config = dict(
    balance_bias=False,
    lr_router=0.000974,
    doc_mask=False,
)
Below are experts of layer 3 (counted from 0) of a mixture-of-experts language model. Rows are named router (the router's row for the expert) and show model dimensions 288-335. Each number is 50 + 12 x the weight over its row's rms, rounded and kept within 0 to 99.
After each expert's rows: a language model's description of what the expert responds to. This comes from a sample of Wikipedia text that the model never trained on.

# expert 31
router:62 57 56 74 41 52 54 57 55 50 47 36 62 53 44 39 47 46 33 44 29 65 54 58 57 50 60 45 62 63 69 45 48 51 34 47 38 64 38 56 58 44 79 49 47 64 48 60
Tokens opening lines or sections, such as taxobox fields (Family:, Kingdom:, Clade:), "Directed by", headings, plus common verbs is, was.

# expert 62
router:51 53 42 49 45 50 47 37 46 47 45 67 45 50 53 67 52 45 37 48 55 48 48 59 37 71 52 40 48 57 34 40 47 55 60 52 64 62 61 28 58 34 57 29 28 53 54 38
Word pieces right after an opening parenthesis or inside chemical and foreign terms, such as (cy-tochrome, (a pseudonym, (Le jardin; also heading markers.

# expert 55
router:23 48 45 55 69 38 54 81 59 54 73 62 65 58 56 34 66 54 50 43 38 50 48 51 48 57 43 48 55 56 36 70 31 82 56 46 57 56 57 44 44 46 53 42 61 47 51 44
Inner word pieces after opening fragments like sc, h, gr, dis, such as sc|oot|er, can|v|as, Mag|az|ine, enc|od|ed.

# expert 2
router:58 49 43 40 57 59 59 61 42 31 31 27 47 56 47 47 34 52 79 47 51 56 66 48 59 19 70 46 55 30 53 29 61 41 45 45 34 46 61 52 45 63 48 54 75 36 41 79
Single-letter word starts after articles, like g(oblet), h(unter), H(omecoming), W(igstock), plus month names and years after "on" or "in".

# expert 19
router:60 47 40 42 54 53 57 61 43 29 30 28 50 53 47 50 32 53 79 47 48 57 65 47 56 22 73 45 56 38 52 28 59 40 42 41 33 47 61 50 46 58 49 56 74 36 44 77
Pipe separators between cells in wikitable rows, especially after numbers, percentages or names, plus some word-initial letters like b, R.

# expert 27
router:60 36 54 56 63 70 40 49 42 53 40 45 57 27 35 62 69 52 61 35 45 53 47 44 49 45 33 45 43 45 41 44 68 68 31 49 43 23 40 75 60 50 48 51 60 54 43 60
Pieces inside foreign place and personal names, such as Dęb-ó-wek and Grebb-est-ad, plus infobox words like village, municipality, and mentioned.

# expert 14
router:47 50 71 48 40 52 57 51 53 62 48 54 36 50 54 34 36 73 42 41 64 72 42 50 49 56 53 42 67 44 52 52 44 51 50 53 41 45 40 68 46 55 35 75 47 24 53 46
Second or later word pieces inside proper names, especially place and personal names such as Che-ung, Ja-ip-ur, Gu-ad-alajara, Han-aw-ay.

# expert 8
router:59 54 39 29 55 55 60 58 40 26 31 23 44 52 48 59 23 57 71 50 50 56 67 46 58 25 67 48 58 37 49 31 56 38 43 47 34 49 56 47 45 60 44 55 69 33 42 77
Period-bearing tokens ending sentences or numbered list items, especially year or number digits with a period (200'4.', 1'1.'), plus line breaks in tables.

# expert 23
router:61 53 38 33 55 55 60 60 39 28 30 27 46 57 45 50 34 60 76 47 50 59 61 52 55 20 71 42 56 37 47 27 59 42 45 41 39 48 60 52 44 63 50 52 74 34 40 77
The word and, plus as, on, be, and word endings with commas like ance, or ment, often in political or election articles.

# expert 35
router:60 45 36 45 57 56 60 58 42 31 34 31 45 57 45 53 31 54 80 45 47 53 67 49 56 23 71 46 55 31 49 27 55 41 46 44 30 49 60 55 43 62 49 52 76 37 42 80
Word after a verb or preposition such as by, from, they, I, opening quotes, plus first digits of vote counts.

# expert 47
router:49 46 77 42 65 42 56 63 46 28 63 66 43 48 37 26 51 53 47 81 62 54 57 46 70 52 49 62 59 42 68 39 40 46 53 58 59 35 29 47 78 48 45 66 52 47 34 34
Word pieces and abbreviations in football and tennis result tables and squad lists, like MF, DF, Results, country codes.

# expert 63
router:61 50 41 41 54 58 53 58 39 28 34 28 47 60 45 52 35 56 79 48 49 55 64 49 58 24 68 47 55 35 57 24 60 44 47 42 33 50 61 54 45 64 48 51 78 35 41 82
The article "a" or "A", plus capital initials and two-digit numbers like 16 and 11 after prepositions such as in, as, and on.

# expert 5
router:59 48 39 42 53 60 58 57 41 33 32 26 46 56 45 50 38 57 83 48 48 53 67 52 55 20 71 43 57 37 52 27 57 41 42 42 29 48 58 50 43 62 49 51 76 34 42 77
Word starting a new clause or phrase after a comma or conjunction, often the, it, before, public, plus vote-count digits.

# expert 28
router:61 48 41 45 53 54 55 59 37 25 30 26 46 58 49 53 34 57 84 50 53 54 66 50 55 19 71 48 55 37 52 26 56 44 50 48 33 45 61 52 41 56 47 54 74 39 43 79
Line breaks and table-cell pipes in award, filmography and season tables, plus occasional function words like to, the, be.

# expert 4
router:56 36 47 62 45 65 52 54 44 32 33 27 68 65 25 55 31 55 50 29 53 69 52 41 51 45 69 43 36 56 39 48 54 32 65 32 47 42 68 55 51 72 55 52 56 41 49 52
Word-initial capitals and name starts, especially places and people in naval and shipping history, such as London, Calcutta, Hong, McC.

# expert 46
router:59 52 38 35 56 58 55 59 48 28 33 29 46 55 47 51 34 50 80 50 48 57 67 47 54 23 67 45 57 34 51 28 56 44 44 40 32 48 58 53 44 62 49 55 72 36 39 78
Cell pipes after party or organization names in election tables, and pieces like Is, All, however, in party and title names.

# expert 39
router:60 48 37 40 56 57 59 60 46 28 30 29 47 57 46 50 33 58 80 50 44 57 60 43 55 23 68 48 54 35 51 29 59 41 42 42 34 47 60 53 41 66 45 50 74 35 42 78
Prepositions in and of mid-sentence, plus day and year numbers with commas in dates, such as March 25, and 2019,.

# expert 58
router:60 46 41 43 53 56 57 59 40 29 32 32 41 58 46 49 34 56 79 47 54 57 62 47 60 20 68 44 56 33 51 24 59 41 45 44 32 47 62 55 46 62 49 53 77 35 38 78
Final digits of decimals and figures in statistics and election tables, such as 0.26, 9.77%, plus an, a, for.

# expert 13
router:76 55 51 49 53 61 43 48 42 49 48 40 30 48 29 48 52 42 61 53 46 34 41 51 63 44 59 48 44 41 44 51 67 54 42 62 40 36 78 34 50 46 42 57 59 43 57 72
Word pieces and symbols inside LaTeX-heavy mathematical prose, such as equ|iv|ariant, braces, $, variable letters, plus words like research, structure.

# expert 17
router:64 47 39 35 56 58 62 59 40 32 33 31 46 59 45 52 33 61 74 47 51 53 67 47 57 21 69 43 57 37 54 26 59 40 47 45 35 50 61 50 43 61 45 51 75 33 43 78
Commas after introductory words, list-item dashes, sentence-initial The, and digits inside model numbers such as F-106 or S.26.

# expert 49
router:36 39 45 46 46 35 52 24 62 56 48 68 34 53 50 59 52 49 34 61 39 28 63 42 51 77 48 44 63 64 55 68 51 57 43 43 62 38 46 23 52 56 65 66 56 54 29 34
Middle pieces of words following an initial p or s piece, such as rep|ly, p|ie|ce, dep|ending, ass|ess|ment, Pr|in|cess.

# expert 53
router:59 55 35 51 29 46 38 51 44 49 35 36 77 49 35 53 48 55 64 48 57 72 41 51 44 42 52 41 48 32 59 60 73 28 54 29 33 46 73 64 52 33 40 57 45 52 57 56
Word pieces and terms in species, genus and family articles, like nudibranch, idae, sauropods, plus descriptions of animals.

# expert 26
router:61 47 41 39 56 57 60 59 45 29 31 27 47 54 46 43 33 53 79 49 49 55 63 50 55 26 74 44 59 37 49 29 56 42 44 43 33 49 62 53 43 62 49 54 75 36 40 75
Line breaks ending table or list rows, especially election and results tables, plus clause words like which, that, as, whom.

# expert 41
router:60 47 38 43 54 54 58 58 42 28 31 28 44 57 48 53 35 54 79 48 53 54 66 45 55 19 72 47 57 34 51 25 58 40 49 46 35 46 61 54 43 62 45 52 71 33 41 78
Pipe separators between cells in election, sports and data tables, and determiners such as every, one, another, her.

# expert 15
router:72 35 23 47 49 67 62 42 43 73 54 51 45 43 32 62 68 61 57 39 34 70 43 43 55 46 28 39 65 64 50 57 63 41 33 57 69 33 29 36 27 55 43 45 59 54 43 65
Middle and final pieces of split names and words, such as -datter in Scandinavian surnames, Manhatt-an, and Redd-ick.

# expert 1
router:53 49 47 55 26 52 46 71 55 34 61 54 48 56 73 48 50 57 36 56 67 38 52 50 42 46 58 51 56 57 70 36 53 55 36 37 64 62 43 71 39 51 60 49 76 50 42 62
Digits and field words in infobox or list entries, such as decimals in heights, birth-year digits before "(age", Label:, Genre:.

# expert 10
router:62 38 53 44 31 36 54 27 32 76 48 47 50 37 38 66 30 31 47 59 44 54 55 51 51 54 64 59 54 50 74 52 51 35 33 49 45 38 22 73 42 55 43 57 43 62 49 54
Middle and end pieces inside longer words and names, such as Minneap-ol-is, equip-ment, statut-ory, plus bytes of non-Latin scripts like Kannada.

# expert 24
router:72 60 29 35 65 56 68 56 36 30 40 30 42 42 40 50 30 50 80 39 49 62 52 52 65 19 72 43 55 35 48 46 39 31 43 40 26 43 59 53 57 51 60 54 75 48 54 77
Final digits of years and row numbers starting table rows, like 1921, 1996, 13, plus prepositions such as into and upon.

# expert 61
router:61 48 38 43 54 57 58 61 43 31 31 28 48 54 48 49 32 55 81 49 49 55 65 48 56 19 69 45 56 37 50 25 61 40 46 42 35 53 59 52 45 60 50 51 75 34 39 79
Prepositions and conjunctions opening clauses (in, with, where, from, should) and word-initial letters like P, th, ro, plus some table cells.

# expert 16
router:47 49 54 39 35 42 47 31 35 49 34 51 34 46 37 41 35 74 51 53 63 30 56 53 67 40 73 53 26 55 64 46 73 47 39 56 26 49 46 63 61 59 65 75 50 40 41 65
Digit pieces within numbers, scores and reference codes, and suffixes after numbers like 15-t, 8-pt, plus century, government, economic.

# expert 22
router:47 30 37 52 47 49 26 58 71 36 49 42 55 51 59 47 52 47 42 57 54 34 32 57 46 54 56 61 37 35 62 43 41 62 65 54 58 76 70 40 41 64 51 52 65 56 46 45
Music and recording words in articles on albums, songs and bands, such as album, track, CD, soundtrack, vocals, represented.

# expert 36
router:43 49 35 57 42 67 56 66 62 68 69 57 56 63 31 52 60 49 30 31 72 41 63 46 38 47 58 57 36 70 26 62 44 56 30 76 54 27 54 68 26 38 57 66 21 55 45 45
Final suffix pieces that complete a word before of/and/in, such as trib-une, import-ance, relig-ion, Lithuan-ia.

# expert 48
router:58 51 37 32 50 56 60 55 40 32 30 27 43 59 48 53 35 56 83 49 48 54 63 48 56 24 68 46 52 35 53 26 62 43 42 45 30 49 62 54 43 59 47 55 75 36 40 77
Years like 1989 and 1990, capital initials, and words inside lists or after commas, such as New, High, most.

# expert 32
router:51 57 56 50 73 62 62 39 50 65 36 36 31 52 39 37 66 54 54 28 28 47 51 51 49 31 55 28 24 49 68 48 59 64 66 34 38 66 30 39 45 66 52 49 69 30 54 55
Tokens following country codes in racing and sports results lists, like GBR Fortec, JPN 20, RUS Shevchenko; also adverbs like never, rather, almost.

# expert 51
router:61 52 43 38 52 56 54 58 44 31 33 27 47 60 48 53 35 54 83 47 48 54 67 44 61 23 69 48 51 32 48 29 57 41 44 42 30 47 59 50 47 62 45 55 72 34 41 78
Pipes, numbers, and names in election results tables listing Labour and Conservative candidates, plus scattered words like out, their, and instead.

# expert 54
router:61 51 38 39 55 59 59 59 42 29 31 30 47 57 45 53 36 57 76 49 50 57 66 50 59 24 73 47 54 35 51 24 58 41 45 41 32 46 58 56 44 64 44 50 78 30 44 77
The word "of" in prose, line breaks ending infobox or taxonomy list items after semicolons, and name-starting pieces like S, Lu.

# expert 38
router:60 50 39 36 56 58 62 61 40 29 30 29 48 56 45 49 35 53 80 49 51 55 63 49 59 23 72 42 55 34 52 25 62 41 45 44 34 52 65 52 47 62 50 51 73 37 39 82
Numbers, colons and pipes in tables, ISBNs and headings (District 47, 1931-1937), plus "in" before years; school and education contexts.

# expert 21
router:55 52 61 49 54 36 58 71 55 28 38 32 43 54 32 53 40 29 57 45 51 50 74 47 55 31 71 60 32 54 50 42 59 33 33 46 41 36 32 70 38 58 53 48 60 33 62 54
Country codes, round and medal words, and scores in sports results lists and tables, such as ISR, KAZ, bronze, and first round.

# expert 34
router:20 68 76 38 60 36 60 62 58 57 65 64 40 53 60 28 46 74 40 43 69 49 50 44 55 55 47 37 54 49 42 68 41 63 59 72 54 40 55 56 51 43 54 61 22 33 34 48
Final pieces completing ordinary words and place names, often before in/of/and, such as ar-ts, Refer-ences, herit-age, High-lands.

# expert 11
router:62 45 34 49 46 47 62 54 55 33 39 35 57 61 55 48 33 53 74 51 38 53 68 36 52 27 63 41 43 38 53 33 65 55 45 54 31 55 53 61 37 61 44 51 70 35 64 76
Periods and word-final pieces carrying a period that end sentences or abbreviations, like "poison.", "Ph.", "Engr.", "www.", plus heading ===.

# expert 42
router:74 42 70 41 66 55 41 54 34 45 37 51 62 21 66 56 50 50 53 62 35 60 52 49 49 68 37 59 45 46 65 38 62 53 51 68 40 63 23 41 72 56 47 53 38 69 59 36
Word pieces following an initial F, f, or W, like F-ich-te, Newf-ound-land, counterfe-iting, W-el-shman.

# expert 18
router:58 50 40 36 58 59 60 60 43 28 30 31 46 54 45 49 31 58 82 49 51 57 63 45 56 18 69 41 57 30 52 27 55 42 42 46 35 49 61 52 46 61 45 52 75 34 41 80
Closing parentheses, possessive 's, final periods after names, and digits in percentage and year table cells, such as 81%, 1959.

# expert 0
router:60 50 41 42 53 56 62 60 43 31 30 26 46 55 43 50 37 55 78 49 49 55 66 46 57 21 68 48 60 31 52 24 52 40 46 44 35 53 58 50 49 63 52 51 77 34 40 81
Table cells, blank or numeric, in election and sports tables, plus the second half of season ranges like 2024–25, and "the"/"a".

# expert 12
router:48 24 54 36 57 38 43 55 40 53 45 62 54 15 29 54 25 66 62 41 37 75 56 40 60 41 42 25 60 33 54 55 49 55 40 36 53 60 71 32 65 57 65 54 73 56 42 52
Word pieces right after an initial C or c in names and words, such as c-ows-heds, C-ater-ina, conc-urr-ently.

# expert 25
router:55 36 28 47 60 62 76 64 43 38 15 39 57 40 37 58 49 60 70 49 40 56 59 44 51 22 53 28 55 49 30 28 61 58 39 37 40 41 59 71 52 52 50 49 62 56 43 67
Word continuations right after "b"/"ab"/"bb" pieces, such as Abb|ey, stabb|ings, symb|ol, plus "of", "that" and == heading marks.

# expert 59
router:50 61 83 56 73 51 33 58 52 38 49 28 44 44 47 44 57 55 48 74 45 57 59 42 55 50 44 54 41 49 50 45 62 63 29 53 38 36 27 57 62 60 39 54 43 60 33 59
Words in footballer biographies and club tables, such as club, senior, previously on loan, association football, midfielders.

# expert 56
router:59 54 70 47 45 55 44 53 51 50 54 37 36 60 62 50 47 55 60 57 46 44 63 47 21 47 44 35 58 50 29 51 51 50 45 39 47 70 60 27 60 47 50 29 53 57 61 30
Word pieces inside non-English or rare names, often after Al or S, such as Al-en, Al-ab-ama, Á-ng-el, Z-ons-é.

# expert 40
router:47 43 64 64 51 58 59 48 57 63 58 43 40 34 41 59 34 54 35 35 75 80 54 57 57 60 71 45 57 59 45 55 51 55 44 58 57 33 30 79 49 42 59 61 34 53 47 58
Degree-minute digits in geographic coordinates, like 39°9′, plus pieces of place names and dates, such as Mex, California, September.

# expert 29
router:60 46 40 37 51 57 60 58 40 33 29 30 44 57 46 49 34 54 78 49 50 54 58 50 57 22 70 46 55 36 51 27 58 42 43 44 37 48 60 54 41 59 50 52 75 33 40 78
Prepositions and pronouns such as to, in, of, he, who, which in narrative prose, plus table pipes and decimal digits.

# expert 20
router:48 55 39 41 42 37 50 41 52 46 53 46 58 22 50 52 66 54 54 55 57 67 56 59 61 45 66 51 70 44 53 40 73 47 51 29 70 50 72 58 64 71 75 41 58 55 46 57
Digits right after an opening parenthesis in lists, such as populations, years and scores like (1'0'7), (1'78'6); also table pipes and line breaks.

# expert 30
router:60 68 50 48 56 67 76 46 53 53 54 46 55 72 65 49 65 39 56 31 46 49 49 65 50 49 45 53 70 54 27 41 27 35 36 41 44 32 56 78 29 52 50 36 36 65 66 43
Middle and ending pieces of personal names and words, often after M or h, like Mahm-oud, Mih-ret, inflamm-ation.

# expert 44
router:54 41 33 50 63 22 66 47 36 30 48 42 50 69 57 41 26 52 61 78 63 33 43 30 63 47 15 86 56 46 62 52 43 29 69 56 49 46 27 52 71 36 18 35 59 39 51 62
Words in athlete biographies and season reports, such as games, season, released, base, career, NCAA, basketball.

# expert 57
router:43 64 13 57 72 77 51 63 51 42 47 52 36 61 44 39 59 41 52 31 60 61 45 59 55 74 53 43 38 38 73 62 55 48 70 47 53 51 59 23 63 66 69 62 54 37 43 54
Technical words about vehicles, ships, aircraft, railways, and construction, such as built, launched, aircraft, and station, often as stems before -ed or -ing.

# expert 50
router:51 48 42 41 53 37 54 64 23 44 58 23 38 60 40 56 42 43 64 33 54 48 37 64 36 40 37 47 52 44 47 36 41 53 39 35 30 62 59 68 58 36 49 44 54 57 31 59
Final pieces of words, URLs and abbreviations before punctuation or line breaks, such as archive.or-g, a.s.l., illness, overtime, Panionios.

# expert 3
router:59 48 40 39 52 52 57 59 42 32 34 29 50 57 45 49 34 60 83 49 54 54 65 46 56 21 69 47 58 35 52 28 59 43 44 41 34 49 62 49 44 60 48 53 75 35 42 81
Mostly "the" after prepositions like of, in, to, and "its" and "this"; also digits in TV ratings tables and table pipes.

# expert 9
router:59 50 39 39 56 58 58 59 40 34 29 28 41 54 46 48 39 55 80 46 49 53 67 51 53 20 68 48 54 33 50 25 55 45 42 46 32 49 60 51 48 64 47 50 74 33 41 81
Connective words between clauses, such as and, by, after, than, plus year numbers like 2016 and pipe separators in episode or date tables.

# expert 45
router:42 37 54 53 40 51 36 62 52 47 44 68 44 55 44 42 41 60 45 36 62 43 53 26 39 44 60 44 39 43 29 75 65 50 78 84 49 46 81 29 45 41 48 57 48 30 44 49
Noun suffixes and civic nouns, such as -ists, -ions, -atives, party, council, students, especially ex-ists and re-ference.

# expert 43
router:60 52 35 42 52 60 61 61 45 31 29 27 46 57 53 54 34 53 80 50 45 55 64 46 55 27 69 48 60 36 52 27 58 42 48 43 28 48 56 54 47 66 49 51 74 35 42 77
Tokens in tables, name lists and score lines, such as pipes after D, first-name pieces (Stan|ley), "to" before verbs, sports statistics.